python train.py --num_hidden_layers=9 --n_experts=160 --experts_per_token=8 --hidden_act="drelu" --router_score="softmax" --balance_bias=false --init_std_router=0.0365 --vocab_size=2048 --norm="rmsnorm" --norm_eps=1e-05 --dataset="wikipedia_en"
Below are experts of layer 2 (counted from 0) of a mixture-of-experts language model. Rows are named router (the router's row for the expert) and show model dimensions 192-255. Each number is 128 + 32 x the weight over its row's rms, rounded and kept within 0 to 255. Numbers have three digits each.
After each expert's rows: "comes before" lists some tokens at least twice as common just after its tokens as in all text. This comes from a sample of Wikipedia text that the model never trained on. Tokens count by the router's weight.

# expert 112
router:156152112121120202086203090114119136118152125149123149167096125162120127106121153101137129178087102170121142187153127152104155130124140125101098101110166083094133122095071143175123126115112092
comes before: "\n", "-", "|", "d", "k", "ter"

# expert 155
router:137134066139161178150112080085132086109100118125163090158095117193172156132098143073159135125166110125098153124163118140152160130154078135132106095149158086164070173110112092078136136161062103
comes before: " |", ")", ",", "–", ".", "°"

# expert 52
router:147153118146082135096159144133068169143140152162148156132089102109164168092108089075131190069125116145181156069110114120199166144126110084156129078146150113142023145116148117126116168172164137
comes before: "-", "\n", "|", " The", " It", " P"

# expert 61
router:183117095127163201164190088100098079149145086142172172109117038100132128189104082119147126155142121149097130141166154136103156153077114133066096091101109154184078100117146102094118098163156164
comes before: " |", ",", ".", "–", "%", "–1"

# expert 44
router:148158174163158102154098165150129088142107139185179085155096155143111180173142101127067126129134117098157125099170168146101133112179153100101116102140162094151162194112087161154163197153142072
comes before: "|", "\n", "-", "The", "|---|---|", " he"

# expert 156
router:167143185107136161119186093118115090081140136118104093126098133089214124144139174139146146169105100155107131143128137114116150143097075089110168151137132107126132132123143190137122162106105094
comes before: "s", " |", " The", "duc", "vo", "com"

# expert 24
router:143130147135156146161124175085105113147145153150151082158091103098102126068138109098146085174171116123153171120158137115122175139104187146118151100104133058101139126125140195103129180126093100
comes before: "\n", "-", "|", "The", "In", "==="

# expert 100
router:141166193161186148151137132169134149080166177158160176127119136186130114164114090088095112154175124165116151180189192098118165122081075117076127113125104112136063158118127123150114150131137057
comes before: " |", ")", ".", "–", "%", "–19"

# expert 146
router:143129108148147163138149099100129142079222127143154144152077148115108151142074096107156118173089105103129152088085124158141169145133072138089123093099121153140095145107161156155101130131152112
comes before: " |", "%", "-", ")", " m", ";"

# expert 136
router:125163157134124149105100136114085134157136125155151130101088136096099110067169119086098115148124111207114138175131134121068165124133102138096083109092140134106165128068052175124157124152208090
comes before: "s", "-", " York", "ice", "ic", "ch"

# expert 105
router:158182114140130154061137105163071098171144112146127103157103153112125136076061124168081117140146116153118132074167166122099147138083151108123100099113116162191093089103077114157128129085185133
comes before: "-", "\n", "|", " is", " to", "="

# expert 149
router:149124172135153194075080130128080176127124124127150120165115125118114160150095095100104152102115118127113146066134156121171138156150122076183062161120126134148075080143150147122095171131177111
comes before: " |", ".", " 0", "–", ";", "ology"

# expert 69
router:144183196142138070176075159109068106170128105141162053144096114134119125125126151081124103129186111096185150151161163126118140131134123108081134089081168080157101142119135146127111104156115073
comes before: "|", "-", "|---|---|", "c", "il", "et"

# expert 114
router:160134116125184179179124081057170149100155136145154057126121134138139157121134123117116136161071097115161165175162207127168129146157137100118093093100134068138125171119076157093099131102216050
comes before: "|", "\n", "-", " a", "ia", "ist"

# expert 2
router:139145109148116108138113120062082145120137106136128111176075090071171140045090126124158133166169101133125143105129102127121197141150136089123118079156099136148119124136118196107139089105119110
comes before: "\n", " ", " 1", " 2", " 0", " 19"

# expert 101
router:167142178142111136154098113110116126154117123164172115135103074107106153166159126115166159162087089081189148158160154106193119144148095112101127105096141131136106175108148197145131130113169125
comes before: " the", " ", " a", "|", " his", " re"

# expert 12
router:136087083151199160114149169062151105100178113143135140112126128153182136070126164138087099133086110094096133168133151132100166152142094096135137087202129119149098086132104168137095163116186130
comes before: "\n", "-", " The", "ed", " It", " He"

# expert 40
router:133079147173112170156118066072149174113107114157116058160135189125075105134088098140110090103164152125142138194154123101084135164106131104135100115113171070133154111089153112071120204143130088
comes before: "\n", "==", ",", "The", ".", "In"

# expert 132
router:160146139147134157120101104145116152144132180168177075165106078077103138154132142108146052141135119129197136119172175118129130167118071073181127114098139103151057170107096136100123126110122065
comes before: " |", ".", ";", "90", ":", "th"

# expert 77
router:161111087126135117183141033081088140131184075165157125121101148104153180138150146087171102161079065170197134099111121136114149106166118123091144082153147087108069172112146156121148071163129126
comes before: "\n", "|", " The", "==", "The", "==="